Experts of a small language model.
Size: width 384, vocabulary 50257, 95.6M parameters.
Experts: 20 experts in each of 6 layers, a softmax router.
Below are experts of layer 2 (counted from 0) of a mixture-of-experts language model. Rows are named router (the router's row for the expert), gate (a neuron's input weights, with its number), up (a neuron's input weights, with its number) and show model dimensions 192-383. Each number is 128 + 24 x the weight over its row's rms, rounded and kept within 0 to 255.
After each expert's rows: a language model's description of what the expert responds to. This comes from a sample of Wikipedia text that the model never trained on.

# expert 18
router [ 89 148 132 133  88 173 131 146 128 133 134 170 132 158 145 199 145 132 145 111 136 132 119 135 113 165 145 149 158  96 125 163 114 151 119 114 185 132 124 165 104 144 104 148  99 137 133 135  65 153 126 167 167 133 118 133 117 148 120 152 147 138  68 167 137 126 107 142 136  71 134 159 131 112  89 132  96 110 126 102 161 100 113 124 153 171 161 142 147 122 113  93 133 149 113 117 157 140 151 137 122 108 159 180  88 102 179 127 136 128 137 166 133 137  84 117 130 107 172 112 118 132 129 153  99 132 114 157 137 138 111 155 132 100 129 152 103 109 122 138 112 123 143 134 123 145 129 112 161 152 116 187 116 156 131 151 166 126  82 163 121 120 116 155 158 113 113 148 125 118 132  74 100 145 142 124 151 152  99 131 110 122 115 149 110 135 123 123 153 102 128 127]
gate1 [207 100 171 136 120 183 136 195  82 177 124  93 110 157 139  91 152 128 106 121 146 131 118 142 102 150 115 139 125 190  90 138 111 148 100 100 154 124  97  99 147 128 115 144 102  96 165 115 101 125 155 126 147  97  94 144 109  93 155 131 120 143 132 128 110 140 112 114 139 136 110  98 116  72  94 188 148 112 115 108 127  99 119 130  98 128 156 104 132 114 198 144 176 132 103 133 122 111 133 117 121 149 185 134 125  92 107 105 120 102 123 111  99 102 134 118 139 109 148 114 144 118 153 113 130 121 125 146 120 127 175 134  79 118 143 133 117 115 113 164 135 131 113 178 118 102 110 144 119 163 131 148 119 187 146 107  78 125 116 102 148 138 123 121 138  83 121 113  67 136 144 149 120 137 140 141 145 132 116 158 158 112 148 136 144 111 121 156 104 118 138 134]
up1 [136 130 131 134 139 120 146 172 100 130 137 162 127 153  98 125 124  85 145 134 137  90 122 147 138 151 117 160 164 103 104 116 107 162 161 153 152  98 133 134 124 150 117  99 145 134  79 129 183 167 144  93 137 158 141 102  83 153 110 144 116 106 161 104 112 126 147 170  91 117 124 131 128  96 121 134 116 137 189 115 126  79 102 153 111 119 138 145 178 107 153 136 125 117  98 134 127  85 110 153 104 164 122 150 116  78 168  96 132 120 106 139 135  96 154 130 167 160  83 104 145 157 170 122 164  80 187 169 167 145 108 133 114 122 110 145  87 152 104 148 110 130 137 127 151 103 147 123 127 121 156 117 124 135 130 147 123 126 142  65 122 107 141 141 102 149 121 120  84 103 155 162 133 106 106 102 126 152 126 150 128 104  88 126 122 128 146 123  94  65 148 130]
Subject pronouns he, she, they, first words like New, United, San, and middle pieces of foreign names like Yichang.

# expert 17
router [136 114 117 138 148 153 133 146 122 126 168 120 148 166 142 108 132 159 103 100  97 128 159 116 154 142 133 109  57 105 134 136 117 117 103 118 144 102  94 115 156 116 162 127 155 112 125 154 151 128 125 126 112  99 134 131 117 147  75 121 124 138 140  77 136 149 134 139 141 143 110 120 130 165 143 173 164 121 147 109 156 116 125 155 161 119 116  87  93 144 140 157  95 101 153 152  83 144 115 121 128 160 101 158 142 122 129 151 120 126 162 156 130 141 168 124 167 125  98 137 144 127  95 130 115 116 121 110 136 127  99  87 157 119 133 106  87 147  80  77 112 148 131 147 140 141 111 130 127 114 123 186  87  85 131 121 117 112 143 133 164 128  93 154 103 137 145 104 194 134 102 134 158 179 146 155 122 100 128 131 145 128 103 120  83 177 137 123  50 123 136 113]
gate0 [110 125 131  94 126 142 116 156 131 143 115 162 123  61 157 119 132 129  82 100 158 184 138 146 186 128 104 125 132 134 117 113  99 112 123 129 165 109 121 152 138 152 140 135 119 129 138 157  99 161 174 158  84 139 125 117 163  82 113 129 133 140 113 178 106 162 124 136 118  81 104 151 111 105 116 132 144 114 154 118 109 152 133 148  82 107 106 136 101 125 136 110  92 150 123 105 148 124  99 120 114  86 169 125 160 108 106 103 152 114 133 138  80 121 103 133  85  88 143 117 130 142 161  97 133 162 120 131 141 125 147 112 128 133 100 122  96  91 139 114 123 150  97 149  97 133 170 116 128  82 130 118 152  94 143 103 163 131 140 114 137  96 114 126  89 148 149 128 138 169 114 161 144 167 104 121 143 124  82 166 115 102 129 110 143 128 160 145 110 143 128 135]
up0 [130 171 166 131 146 119 138 169 135 130 106 126 139 119 126 114 139 118 152 132 106 130 149 131 106 131 150 138 184  90 139 125 102 140 105 103 120 121 131 169 147  67 126 176 179 145 126 129  76 119 159 117 116 133 116 182 134 152 123 124 138 160 159 158 147 130 104 102 117 122 144 152 151  98 125 122 113  98 121 143 135 115 158 117 159  92 190 104 112 119 137 170 137 116 164 146 153 134 114 109 114 134 140 124 115 126 100 161 121 173 136 170 116 164 117 168 118 155 154 146 102 132 118 125 130 115 155 122 133 121  79 153 113 135 123 159 106 104 128 147 161 133 116 154  62 153 112 146 123 122 144 108  80  90 101 134 114 160 116 136 176 117 104 157 144 101 138 117 111 145 146 134 103 141  97 134  94  76 131 113 160 112 139 132 159 123 136 147 136 113 120 109]
Colons after infobox labels and in times, plus zeros and nines inside years and scores, as in 3:34, 2007, 1913.

# expert 19
router [164  73 126 170  93 127 162  88 165 143 156 144 142 106 108  73  91  99 136 160 186 122 186 142  85 138 148 137 119 122 127 140 134  86 105 115  92 129 109 166 137  98 155 150 125 161 111 209 129 134 100 136 178 149 148 126 158  89 122 160 112  90 121  51 119 140 146 100 143 120  89 140 139  97 118 156 137 146 163 144  86 132 117 138  83 111 141 126 128 157 102 148 112 131 130 150 114 113 161 150 128 156 134  94 102 130 116  93 107 132 142  98 143 151 157 141 104 150 106 134 128 142 171 161 154 136 113 157 152 114 124 102 122 118 142 144 140 119  99 137 137 117 148 156 116 128 142  93 153 132 174 103 154 142 115 146  99 136 129  88 106 182 162 131 125 130 143 144  62  99 161 114 131 136 137 133 113 124 136 124  94 139 137 130 140 109 120 110 139 118  95 128]
gate1 [144 135 159  89 109 125 142 171 164 152 139  81 164 157  76  79 125 105  96 175 106  58 157  97 103 151 131 151 171 148 121 134 107 126 136  95  87 144 120 135 109 133 123 118 118  98 100  95 140 114  97 189 126 122 110  93  80 130 105 122  92  83 133 132 113  92 126 132 181  76 113 112 127 110 125 133 182 104 135 140 142 115 139  96 166 114 135 114 133 163 153 133 136 162 107 103 138 115 140 102 165 136 127 106 108 124 110  96 151 147  90 129 121 164 172 147 166  88 172 114 144 172 130 126 156 116 151 154 133 127 121 140 160 117 114 119  84 123  85 130  97 153 121 150 123 153 137 136  63 128 112 124 149  96 138 103 129 134 144 129 136 168 126 116 112 124 130 134 113 138  83 120 122 158 123 120 121 143 132 123 128 141 125 131 132 133 115 128 147 120  97 136]
up1 [102 135 120  93 105 177 148 105 175 130 117 167 136 140  82 136 118 109 174 128 133 105 117 109 102 159 120 128 172 104 146 156 138 149 162 143 130 178 108 153 103 126 124 133 111 116 123 122  94 135 147 157 181 142 118 104 129 127 102 119 125  84 123 153 106 126 150 145 143 129 144  98 127 142 132 106 163 125 142 129 108 105 113 165 116 134 163  83  95 114 129 118 116 124 134 101 140 119 110 154 138 126 144 103 116 115 115 124 180 178  93 145 151 155  70 181  93 131  95 101 104 139 120 123 116 143 142 120  96 102 141 113 146 107 150 122 145 120 142 126 116  94 139 100 112  91 136 194 125 108 112 108 104  97 162 127 146 148 165 174 137 112 149 126 141 133 133 125 108 133 103  81 157 120 151 102 102 112 157 129 166 132  92 207 133 140 120 166 138 122 112 161]
Prepositions opening phrases like in, on, with, during, especially after commas or sentence starts, and list-item hyphens after line breaks.

# expert 9
router [143 124 136 121 118 161 115 160 136  85 145 118 117 166 119 145 170  88 156 129 131  86 125 110 129 114 137 116 128 176 186 172 108 110 134 158 130 103 133 126 146 119 157  95 149 144 132 134 178 120 146 125 155  99 147 115  99 108 117 129 133  96  87 249 105  97 152 133 144 187 105 131 145 180 156 110 110 124 110 128 128  99 151 148 109 139 153 125 158  96 130 121 132 144 154  75 112 148 102 141 143 166 147  89 118  93 133 110 125  98 114 112 111 162 117 154 116 144  92 159 115  80 117 124 130 127 127 135 134 134 118 160 120 175 146 134 146 126 131 125 115 131 143 155 114 124 142 139 118 139 105  97 119  99 164 108 148 165 120  84 177 154 115 128 131 104 140 150 113 163 177 124 166 107 141 136 114 113 169 125 164 138 124 120 113 140 106 149 115 138 137 145]
gate0 [107 167 133 128  95 102 142 101 121 149 149  87 109 139 132 140 126 150 174 107 149 123 118  96 124 109 117 116 135 119 126 155 123 159 135 117 166 139 145 139 119 183  94 147  99 148 137 159 109 170 145 119 185 138  90 147 145 133 161  90 122 181  88  86 164 127 111 105 142 150 132 133  92 131 151 169 173 143 107 125 132 116 127 133  99 129 171 135 130  84  84 127 160 117 117 129 105  96  91 138 124 147 148 102 175 123 139 105 137 110 138  90 163 134 165 119 131 171  97 169 162 142 114 112 105 121  84 162 138 143 138 111 127 144 122 117 104 152 124 130 131 115 156 147 120 176 104 114 180  87 102 184 113 122 136 107 110 152 108 133 186 168 195 126 112 136 111 149 157 130 154 135 155 142 104 122 110 126 159 127 141 132 137 119 133 133 119 141 135 128 166 101]
up0 [114 175  94 119 151 107 126 131 156 117 120 141 125  76 119 136 129  88  85 124  86 111 158 117 120 143 143 133 106 123 156  76 147 125 139  85 109 136 110 158 134 102  73  88 147 145 163 129 134  99  77 152 102 111 109 108 123 120 139 130 124 160 134  98 133 104 121 121 117 130 173 132 140  84 119 127 132 118 109 126 124 165 165 152  90  81 124 158 132 187 121 132 157 100 125 110  75 163 123 136 114 146 131 146 113 130 113 154  93 126 125 123 148  94 123 120 152 144 116 130 134 118 129  91 130 108 149 147 172 139 163 123  84 135 161 162 130 128 110 151 139 153 156  75 128  98 151 101 122 115 144  71 168  89  93 151 153 122 110 114 150 171 173 150 129 111 141 166  97 166 113 117 129 107 120 139 108 145 125 129 150 119  98 116 162 120 175 141 158 156 146 156]
Head nouns and noun endings after articles in prose, such as series, album, family, species, lines, dictionaries.

# expert 10
router [147 169 175 154 151 108 115 120 130  89 132 137  94 121 148 117 144 122 133 112 152 116 127 131 168  91 141  92  73 139 125 170 129  95 153 134 127  83 101 105 103 129 112 105  97 132 135 111 131 146 157  67  99  83 139 163 131 138 104 120  88 128 130 135 108  89 108 145 131 113 132 118 133 122 169 115 128 114 155 136 136 139 160 132 145 144 154 131 163 135 108 147 168 138 125  96 102 163  79 167 114 122 121 160 143 125 103 139 135 124 111  86 145 133 112 162 116 175 128 149 120  96 124 155 112 112 113  90 120 169 121 142  90 178 111 129 149 167 143 139 156 120 132 181 113 139 142 146 128 107 137  72  85 140 150 146 121 169 152  91 131 132 118 115 123 125  81 136  88 113 104 143 106 132 108 122  65 113 176 147 167 160 130 112 139  98 139 103 147 136  99 128]
gate0 [124 115 135 131 159 155 178 111 122 162  92 117 189 126  87 145  95 132 121  76 145 162 111 124 157  95 168 140 123 146 145 177 135 115 103 129 139  98 122 137 120 105 112 139 138 132  86 111 128 105 126  66 160 121 122 124 115 117 122  96 168 112 133  69 165 139 126 149 136 105 135 136  97 122 144 150  85  99 130 119 162 105 160  78 123 129 156 145 169 131 171 158 155 124 127 109 142 105 125 122 107 134 166 100  77 118 171 157  49 152 154 158 130 113  99 121 116 119 157  94 132 128 153 129 157 153 131 144 138 137 147 125  70  92 127 116 116 171 109 162 141 149 106 117 150 113 133 138 113 128 108 107  80  84 105 122 124 121 160 149 116 114  99 148 128 138 116 137 121 132 164 153 195  88 162  97 117 123 150 144 135 131 108 167 120 125 141 138 131 118 123 139]
up0 [ 92 152 134 116 120 131 115 127 114 133 140 132 141 102 122 150 137 133 128 163 125 168 108 135 107 171 102  91 101 174 122 111 156 166 120 147 148 149 100 116 150 132 146  73 150 131 126 105 157 143 134  84 122 111  85 119 128  98  97 141 140 161 101 101 166 119 138 105 165 106 144 120 148 103 155 104 116 138 159  90 131 131 103 146  99 178 172 128 172 129 120 155  90  98 145 116 123  76 121 112 147  98  94 159 117 116 102 145 125 173 147 166 206 153 138 158 156 135 128  96 100 158 120 122 111 129  87 133 142 143 133 166 123 105 105 176 143 168 125 142 128 139 103 109 136 179 143 139  94 131 111 135  71 135 122 111 118 115 147 138  93 120  73 116 119 164 151 166 135 129 158 138 123 133 106 111  89 136 133 130 138 169 106 137 109 105 117  82 160 105 105 124]
Quantity and comparison words after an article, like other, one, more, most, two, fewer, larger, and adjectives before nouns.

# expert 7
router [139 146 106 171 127 126 116  97 134  81  95 137 119 128 110 126 122 159 157 127  86 141 124 127 116 140 114 127 151 121 172 151 139 114 148 163 120 140 144 119 123  83 131  95 140 113 109 140 160 127 166 129 147 105 145 149 193  99 131 158 163 124 153 194 183 191 133 140 143  93 117 148 126 119 151 115  87 135 190 143 183 132  80 157 155 117 128 123 112 110 143 117 116 111 125 120 107 128 134 101 107  82 165 160 159  72  84 103 100 123  88 137 127 107 103 111 165 126 151 129 130 109 134 127 135 147 124 168 115 168  75 144 146 148 128 108 142 128 112  72 103 139 130 110 132 150 122 128 112 118 121 142 120 141 122 130 105 150 102 137 118 141 171 112 103 189 132 170 140 152 146 197 125 102  83 127 129 152 110 134 163 122 116  95 120 122 162 110 102 128 130 151]
gate0 [124 121 171 185 143 133 110 115 165  99 102  91 131 126 157 174 100 148 112  74  87 156 159 177 162 138 130 148 144 141 102 133 148 149 144 139 137 159 106 134 129 112 174 152  63 119 131 131 137 133 152 155 150 145 114  99 136 123 147 148 173 133 120 149 111 120 124 132 100 106 101 125 137 161 138 151 124 128 172  76 135 115 123 126 131  91 123 116 122 129 181 146 123 115 154 135  85 131 150 139  90 117 102 139 124 124 130 150 127  99 140 132 101 145 151 125 137  80  92 111 128 116 133 116 102  88 142 120 136 120 104 132 118 102 119 117 136  79  93 126  94 131 149 121 155 105 118 172 133 133 143 131 131 148  94 154 121 105 132 140 148 126 108 111 150 158 144 129 125 116  91 164 142 140 165 105 159 135 150 129 146  97  86 136 126 102  95  63  76 165 133 154]
up0 [124 129 115 117 115  95 141 150 144 139 137 128 183 108 103  96 185 134 121  86 110 139 101 107  87 126 134 155  89 137 115 129 147 150 112 115 113 141 147 157 127 174 150 157 127 100 147 146 115 115 121 116 124 119 100 114 121 154  68 134 143 114 104 146 115 122 109  93  99  95  62 129  96 120 143 134 127 165 103 112 164 139 132 141 184 146 137 107  81 151 124 148 121 152 142 158 110 157 112 114 159  83  91 151 116  72 123 140 132  91  97 120 137 137 166  90 106 143 141 141 118 139  97 149 163 137 109 116 142  68 115  97 145 133 106 164 109 173 127 116  79 127 122 161 131 138 117 155 110 160 154 125 142 201 132 143 159 126 150 120 121 130 141 105 105 125  91 109 153 123 105 130 112 136 133 146 148 107 158  87 139 137 113 124 126 145 150 163 105 142 141  91]
Later digits inside numbers, times, coordinates and percentages in tables, plus quotes and modal verbs such as would, could, had.

# expert 12
router [108 177 154 107 159 109 106 107 177 102 106 133 147 124 110 142 142 138 144 108 129 142 124 145  86  97 107  71 136 141 172  85 149 113 149 130 124 134  95  97  75 158  92 129 136 161 123 113  96 131 136 121 147 134  99 128 117 137 121 103 143 171 148  59 116 151  94 144 121 105 147 116 122  85  71 137 127  95 131 131 104 134 126 105 117 124 127 139 158 113 107  91 133 136 177 110 128 140 139 166 113 123  98 108 122  96 106 138  97 115 146  87 110 131 125 126 102 141 146 159 166 149 136  99 112 104 153 114 155 188 103 121 131 151 160 152 114 157 155  99 183 110 125 120 167 118 144 130 136 104 162 111  84 109  82 147 124 179 135 148 130 130 119 119  65 136 127  81 128  97 100 148 120 104 116 113 114 146 178 180 141 135 129 185 116 105 152  93  94 156 128 150]
gate0 [134 108 131 132 113  95 138 177 174 104  98 119 151 116 134 135 151 109 153 123 128 138 160 140 125 126 105 130 135 147 136 159 148 199 129 113 122 148 123 149 111  92 106 117 185 120 113 121 128  85 149 107 159 115 134 146 120 117 130 138 106 108 162  94 154 136 107 180 105 154 117  92  80 111 124 132 162 143 106 160 132 103 113  98 112 153 136 141 115 156 110 134 158 146  85 180 154 174 121 156 119  85 111 125 118 131 127 137 110 147 108 120 122 115 103 137 127 189 146 123  97 110 127 130 143 131 130 143 112 125 148 112 112 127  76  95 125 126  93 128 152 140 135 113 143  79 132 105 126 144 125 145  92  91 119 112  89 133 151 152 108 117  92 164 118 145  92 113 144 158 135 153 126 136 148  85 141 135 119 138 123 132 139 167 159 139 130 152 188 141 167 127]
up0 [121 109 104 104 160 156 107 132 130 139 136 124 161 152 135 156 134 176 135  79 127 148 155 115  77 126 129 147 104 113 130 123 139 133 156 117 145 128 146  96 119 130 149 146  99 148  86 147 153 121 152 114 163 145  99 107  82 131 141 128 118 155 126 173 124 175 152 146 136 132 157 141 139 167  87 105 157 198 131  96 123 104 101 116 155 118 150 129 126 145 146 155 108  82 169 116 101 141 137 112 148 101 154 143 159 104  99 113 119 115 112 121  99 144 139 152 143  86  85 165 104 100 164 146 120  96  88  94 159 159 105 142  83 167 140 153 141 126 136 150 125  80 121 137  95 118 138  95 143 156  96  84  86 135 128 150 149 129 144 157 106 114 164 111  90  98 123 126 131 107 150 108 149 126 147 137 157  72 132 149 131 136 126 117 125 152 114 132 135  85 137 101]
Articles and possessives beginning noun phrases, such as the, a, The, 's, his, their, its, mostly after of or in.

# expert 14
router [120 146 107 113  97 156 137 153 116 136 101 142 108 111 118 166 158 102 104 136 167 136 117 136 167 151 161 128 110 100 121 145 112 118 121 172 152 135 111  83 130 109 102 135 107  85 152 122 107 153 157 104 142 152 135 128 112 148 135 145  69 164 103 154  93 106 102 162 132 151 154  81 137 159 141 138 151 125 109 131 166 186 152 146 155 148  98 140 106 133 127 135 151 111 117 124  95 183 152 121 132  75 168 127 136 150 106 114 144 142 131 159  92 109 111  98 131 115 141 182 132 131 118 128 101 168 107 156 169 113 131 134 149 139 164 117 136 108 154 135 105 126  80 163 139 100 112  82 168 124 129 124 119 184 188 159  90 121 141  98 104  83 140 150 105 142 109 149 121 133 122 153 119 143 162 100 103 168 175 173 123 120 120 100 126 116 144 111 138 138 120 134]
gate13 [ 90 178 125 148 147  91 152 150 103 124  80 107 154 170  95 138  90  92 139 141 176  95  97 111 126 126 111 108 100 150 135 133  93 151 110  75 138 143  88 148 105 159 140 135 134 118 148 153 131  88 148 168  94 184 134 156 109 131 130 108  82 141 156 133 103 104  73 154 108 155 115 172 123  85  93 129 107 110 175 144 131 159 125 127 113 102 148 137 105 121 144 130 124 140 186 106 143  99 104 139 146 119 169 154 152 129 135 113  92 124 136  92 136  87 134 129 103 119 158 140 172 130  83 112 117 177 127 117 157 147 119 124 156 121 121 159  97 180 155 162 169 110 154 132 131 123 152 110  99 144 124 107 107 152 149 105 101 130 153 141 148 144 150 121 134 170  76 125 142 103 136 151 122 138 135 151 123 122 163 134 134 142  99 135 131 187 150 121 139 138 182 122]
up13 [122 140 123 125 137 160 119 137 160 149 107 128 115 141 116 107 109  81 132 144 134  69  94 173 125  85 117 128  84 120 143  65 157 118 118 104 140 143 119 110 126 139 130 165  94 148 126 132 150 133 103 154 145 160 145 122 141 149 142 158  88 104 143  96 138 140 107 124 104 126 104 104 101 134 121 145 136 141 181 121 133 121 147 144 125 107 154 153 110 110 131 137 132 192 139 133 160  82 115 147 126 145 113 125 129 100 125 102 100 135 147 143 125 104 112 139 156 132 139 160 131 141 139 155 155 144  98 131 163 124 138 140  96  94 135 132 116 138 149  84  67 113 122 168 107 119 120 109 131  68 109 117 128 161 136 138 112 107 114 150 148 162 122 100 156 161  95  75 166 109  98 147 135  88  95 154 157 153 161 100 132 146 136 156 162 136 119 150 150 133 100 140]
Single capital letters or first pieces of capitalized words, as in table abbreviations (DET, Bham, N/a) and names like Veronica.

# expert 11
router [166 120  96 121 120  90 166 161 126  95 140 139 111 141 114 147  94 158 129 110 129  89 135 123 127 167 105 106 101 125 124 129 142 131 123 111 167 145 146 104 182 111 111  85 156  83 143 143 109 132 104 108 143 123 160 182 141 104 138 145 139  65 151 181 113 115 176 139 146 143 134 113 167 156 170 103 128 103  87 154  98 120 156 133 121 150 109 116 133 117 112 143  87  99 122  86  75 142  68 109  88 107 131 147  93 114 145 129 125 126 133 134 115 152 139 121 177 100 135 102 135 118 112 168 143 102 133 108 145 116 144 129 116 158 107 122 165 127 133 108 116 139 132 145 120 139 121 158  75 121 139  98  97 155 122 140 121 129 130  93  95 104 118 120 131 110 142 160 101 103 131 132 171 138 133 159 149 136  73 138 147 121 123 128  84 170 138 130 167 136  89 115]
gate0 [ 85 157 135 126 119 104 121 132 151 127  70 178  91 123 126 111 135 107  99 150 139 164 102 113 165 102 113 161 133  97 139  96 134 145 123 119 105  85 106 113 177 108 157 124  99  76 133 106 106 173 159 121 127 130 156  85 153 114 145 121 135  99 157  78 162 123 153 164 105 100 137 112 141 131 116 152 107 113 129 114 148 133 137 151 188 187 112 142 157  88 155 142 124 114 121 105  87 119 150 177 153 139 119 134  98 123 154  94 125 120 105 102 142 114 130 143 135 136 135 193 118 150 103 133  61 176 120 159 133 106 130 118 166 112 127 140 121 116 121 120 135 143 130 102 122  87 137 107 145 156 162 121 139 119 143 146 140 116 155  76 130  99 125 146 105 131 136 176 151 117 170 126 130 147 130 118 107  95 134  96 137 156 124 129 124 138 144 117 165 108 127 108]
up0 [112 165 132 155 198 130 105 151 119 131 123 116 124 134 148 141 112 125 145 163 130 145 117 119 124 101 117 129 131 150 112 143  96 105 132 124 105  79 149 153 128 123  90 184 135 128 143 160 115 123  82 115 140 170 179 111 146  94 112 122 124 130 135  96 121 114 148 135 101 122 121 164 157 139 155 153  58 108 139 118 122 134 142 123 141 164 107 124 109 136 117 177 120 133 118  90 109 100 121 119 116 111 178 136 108  93 152  86 145 158 150  89 145 158 153 131 143 109 140 159 145 107 113 111 151 108 157 104 130 127 150 111 100  78 113 116 120 155 127 130 155 131 126 134 192 121 141 160 137  89 105 125 142 168 147 116  87 111 105 137 128 131 152  98 129 184 107  78 110 152 124 132 194 175 109 127 113 134 120 135 147 120  77 104 111 160 113 132 172 117 183 123]
Commas ending clauses or list items, and past participles or verbs after was or to, such as used, built, released, up.

# expert 8
router [153 155 107 129  87 150 110 101 128 126 118 105 111  99 140 102 123 145  90 113  80 133 159 114 115 137 113 160 165 108 125 135 169 155  89 122  68 133 203 152 112 134 121 133 122 115 139 120 143 133 129 139 130 131 127 113 129 118 126 113 127  99 168  87 143 144 113 144 167  79 137  92  91 103 124 107 131 138 140 145  97 131 151  84 145 159  99  95 184 101 106 124 114 101 122 150 166 104 168 115 130 146 154 148 134 145 146 142 164 152 104 113 112 150 122 138 115 137 128 134 147 188  98 138 113 151 139 160 154  96 159 156 178 115 119 108 120 160  86 120 148 130 165 120 122  95  87 132 112 126 131 133 148 116 129  72 130 110 149 147 128  99  81 129 142 126 126 144 149 107 105 136 144 120 124 106 124 150 118  92 109 142 142  99 113 119 142 111 154 128 152  89]
gate0 [133 145 124 151 103 100 130 119 142 193 157 105 104 112 103 103 178 136 161 139 151 137 138 166 125 120 147 147 125  86 105 135 154 135 108 122 127 142 127 124  98 127  94 149  99 135  92  99 154 133 113 129 117 136 143 111 123 135 132 143 140 160 113 104 136 173  89 171  74 112 111 154 173 163 112 137 183 128 126  96 157 146 106 108 107 100 116 145 158 137 117 155 118 128 128 174 140 105 124 122 162 124 141 138 195 105 141 141 125 105 144 118 137 132 152 106  71 135 152 123 116  99  98 151 129 136 129 112 116 150 124 136 135 129 130 147 112 141 126 140 131 100 141 134 107 125 128 118 144 148 126  90 119 132 139 130  69 117 107 116 170 162 154 108 150 127 121 166 106  62 152 162 119 104 117 103 183 134 122 156 120 133 130  86 160 117  90 133 110 132  91 127]
up0 [138 121  93  71 124 151 158 102 130 136 154 110 140 147 116 104 155 141 104 141 121 170 162 132 120 134 119 117 135 153 141 100 115 147 128 141 124 176 136 132 165 145 178 130 137 132 137 132 117 160 116 130  88 127 136 153 115 181 135 133  99 122 117  91  96  80  94  93 145 149  77 121 123 109 110 118 105 154 135 105 158 112 117 118 148 115 133 107  92 116 140 117 150 165 135 109 120 132 137 110  90  97 135 153 134 140 117  74 170 164 129 123  87  75 104 133 130 134  68 161 116 110 132 119 128 143 138 132 171  88 171 173 149 150 121 111 174 128  99 131 141 103 161 143 130 109 125 113 135  88 143 130 136 157 150 144 178 114 155 154 137 108 146 137 154 131 122 157 157 156  89 137 101  97 123 138 147 132 133 129 119  90 140 148 120 115 116 127 166 138 100 126]
Periods closing sentences, often right after a year (in 1830.), section-heading == marks, and final digits of years and decimals.

# expert 15
router [152  82 128 110 151 105 100 129 122 163 114  93 114 130 170 108 159 128 127 134 154  99  91 141 169 149 160 154 103 142 108  96 103 176 146 109 123 143 101 171 125 117 147 128  89 176 121 111 148 148 118 154 117 165 148 109 133 122 172 123 144 116 136  93 152 159 134 113 107 121 133 160 128 121 117 165 108 106 120 124 150 157 164 114 101  88 143 167 147 131 143 144 113 157 123 171 203 113 123 103  94 101 107 166 133 126 106 155 131 122 130 109 139  48  87 133 139 125 117 119 120 133 152 111 169 129 137 146 116 124 126 135 123  99 109 113 136 184 154 141 138 140 130 156 125 118 170 164 117 149 113 112 148 143 116 114 122 146 124 133 105 140 146 109 151 135 110 101 132 175 123 146 146 131 103 123 156 113 147 104  93 110 133 175 163 134 134 132  92 136 155 106]
gate1 [130 127 160  97 100 134 141 171 146 151 155 156 189 156 143 156 133  97  97 109 139 141 107  87 183 142 135 131 138  99 109 169  86 136 141 151 139 151 116 173 113  86 118 194 110 125 152 152 149 130 109  95 109 172  91 157 126 126 143 125  90 140 109 106 116 120 152 122 137 142 119 101 122 135 106 119  92 150 131 118 110 137 118  60  96 141 133 111 180  94  97 129 157 148 121 143 120 171 137 142 100 112 133 151  85 135 125 165  97  92 118 136 145 159 112 131 136 133 130 110 164 163 116 152 175 139 146 109 134 134 148 139 142 120  86 107 142  62 149 131 122 153 100 119 111 101 131 120 125 173 130 131  74 150 105 141 146  76 152 120 124 144 182 153 108 134 135 128 135 133 161 126 123 131 105 136 179 172 110 127 183 109  90 181 146  79 128 129 148 155 140 143]
up1 [120 114 112 197  93 167 132 141 122 117 119 119 119 134 106 125 175 112 162 126 119 188 116 130 100 146 167 100 140 119 171 110 156 142  91 159 123  80 141  53 143 120 110 102  97 144 103 111 125 161 122 151 176 145 141 132 142 110 136  91  77 105 119 107 131 144 124 143 119 139 114 108 117  96 144 106  98 123 152 130 154 176 147 111 156 136 129 129  99  89 145 143 147 159 104 118 148  90 157 101 165 127 109 122 141 123 162  91 148 146  94 166 107 125 145 146 133 105 126 145 122 115 160  99 120  89 139 133 121  77 135 144 118 151 122  93 144 141 170 141 139 113  95 131 186 113 131  79 125 102 126 118 161 115 137 145 125 119 114  90 153 154  96 139 129 152 144 154 122 121 138 138 148 120 129 142 110  98 111 164 143 116 156  77  90 140 109 129 128 151 182 109]
Connectives joining noun phrases in running prose, such as of, and, to, from, into, or, and dashes.

# expert 2
router [ 78 125 151 130 162 130 149 136 101 126 118 116 140 123 140 145 126  94 139 170 132 112 146 161 115  96 119 106 169 180 134 124 104 148 122 118 143 127 148 126  95 116 135 163 114 139 146 150 152 130 120 144  97 123 102 121 128 114 113 117 134 148 104 222 117 135 142 153 130 125 142 104 142 160 139 140 154 173 130 106 112 132  99 140 127 113 145 119 154 126 140  93  90 157 141 124 144 136 102 124 139 131 118 100 119 142 131 111 143 115 149 116  84 135 154 105 100  91 142 186 113  78 149 150 136  88 144 122 153 120 104 126 108 163 138 168  92 140  99 144  89 114 122  94 155 138 167 127 120 121 125 128 129 132 158 114 181  96 122 177 108 146 106 100 138 136 105 121 127 125 152 123  98 104 124 119  96 101 118 116 159 136 167 137 104 126 121 151  93 112 146 131]
gate0 [ 94 154 168 161 156 113 150 123 119 128 127 100 124 126 162 139 111  77 135 151 108 126 170 142 135 122 119 103 150 120  97 140  88 138 129  97 151 154 169 103 147 162 145 112 165 143 103 112 163 151 119 130 163 116 108 132 162 135 102 106 123 103 165 142  69 164 105 123 129 150 111 161 121 129 116 122 150  97  94 105 119 100 118 143 140  95 166 186 141 139 156 133 134 119 139 125 111 144  92 111 141 139 117 153 111 117 119  98 133 111 153 128  92 149 124 130 112 224 130  92 135 117  81 138 162 143 114 130 125 134 125 101 141  67  61  85 136  96 144 149 115 136 147 141 152 141 192 122  97 197 144 144 136 157 166 153 182 123 108 147 140 129 112 125 134 157 108 118 146 116 114 174  91 111 131 105 142 138  89 154 152 143 130 129 122 137 145 112 133 108 104  97]
up0 [108 128  98 113 130 160 102 141  91 128  94 113  76 157 122 156 165 158 138 110 133 154 146 134 122 142 108 116 153 165 138 158 117 164  87 144 100 148 148 162 106 140 145 158 148 139 159 137 133 104 152 109 101 104 108 131 160 115 131  68 128 120 175  61 128 164 140 158 141 139  73 109 143 124 104 147 165 132 117  85 126 132 128 152 125 117 113 113 149 148 160 139 112 152 117 153  77 138 113 114 104 114 128 116 146 129 128 174 129 112  97 116 107 127 105 132 122 135 159 127 105 108 121 154 127 149 132 135 148 111  85 182 109 145 105 103 148 106 113 142 130 102 156 151 118 133 124 108 121 150 120 136 108 102 129 140 121 125 112 123 124 121 131 118  96 136 123 118 100 108  97 134 136 144  93 115  90 108 107  92 117 105 116 162  96 118 124 102 116 113 102 116]
Final words of place and person names after a first word, such as United States, New York, North Wales, Tel Aviv, Israel.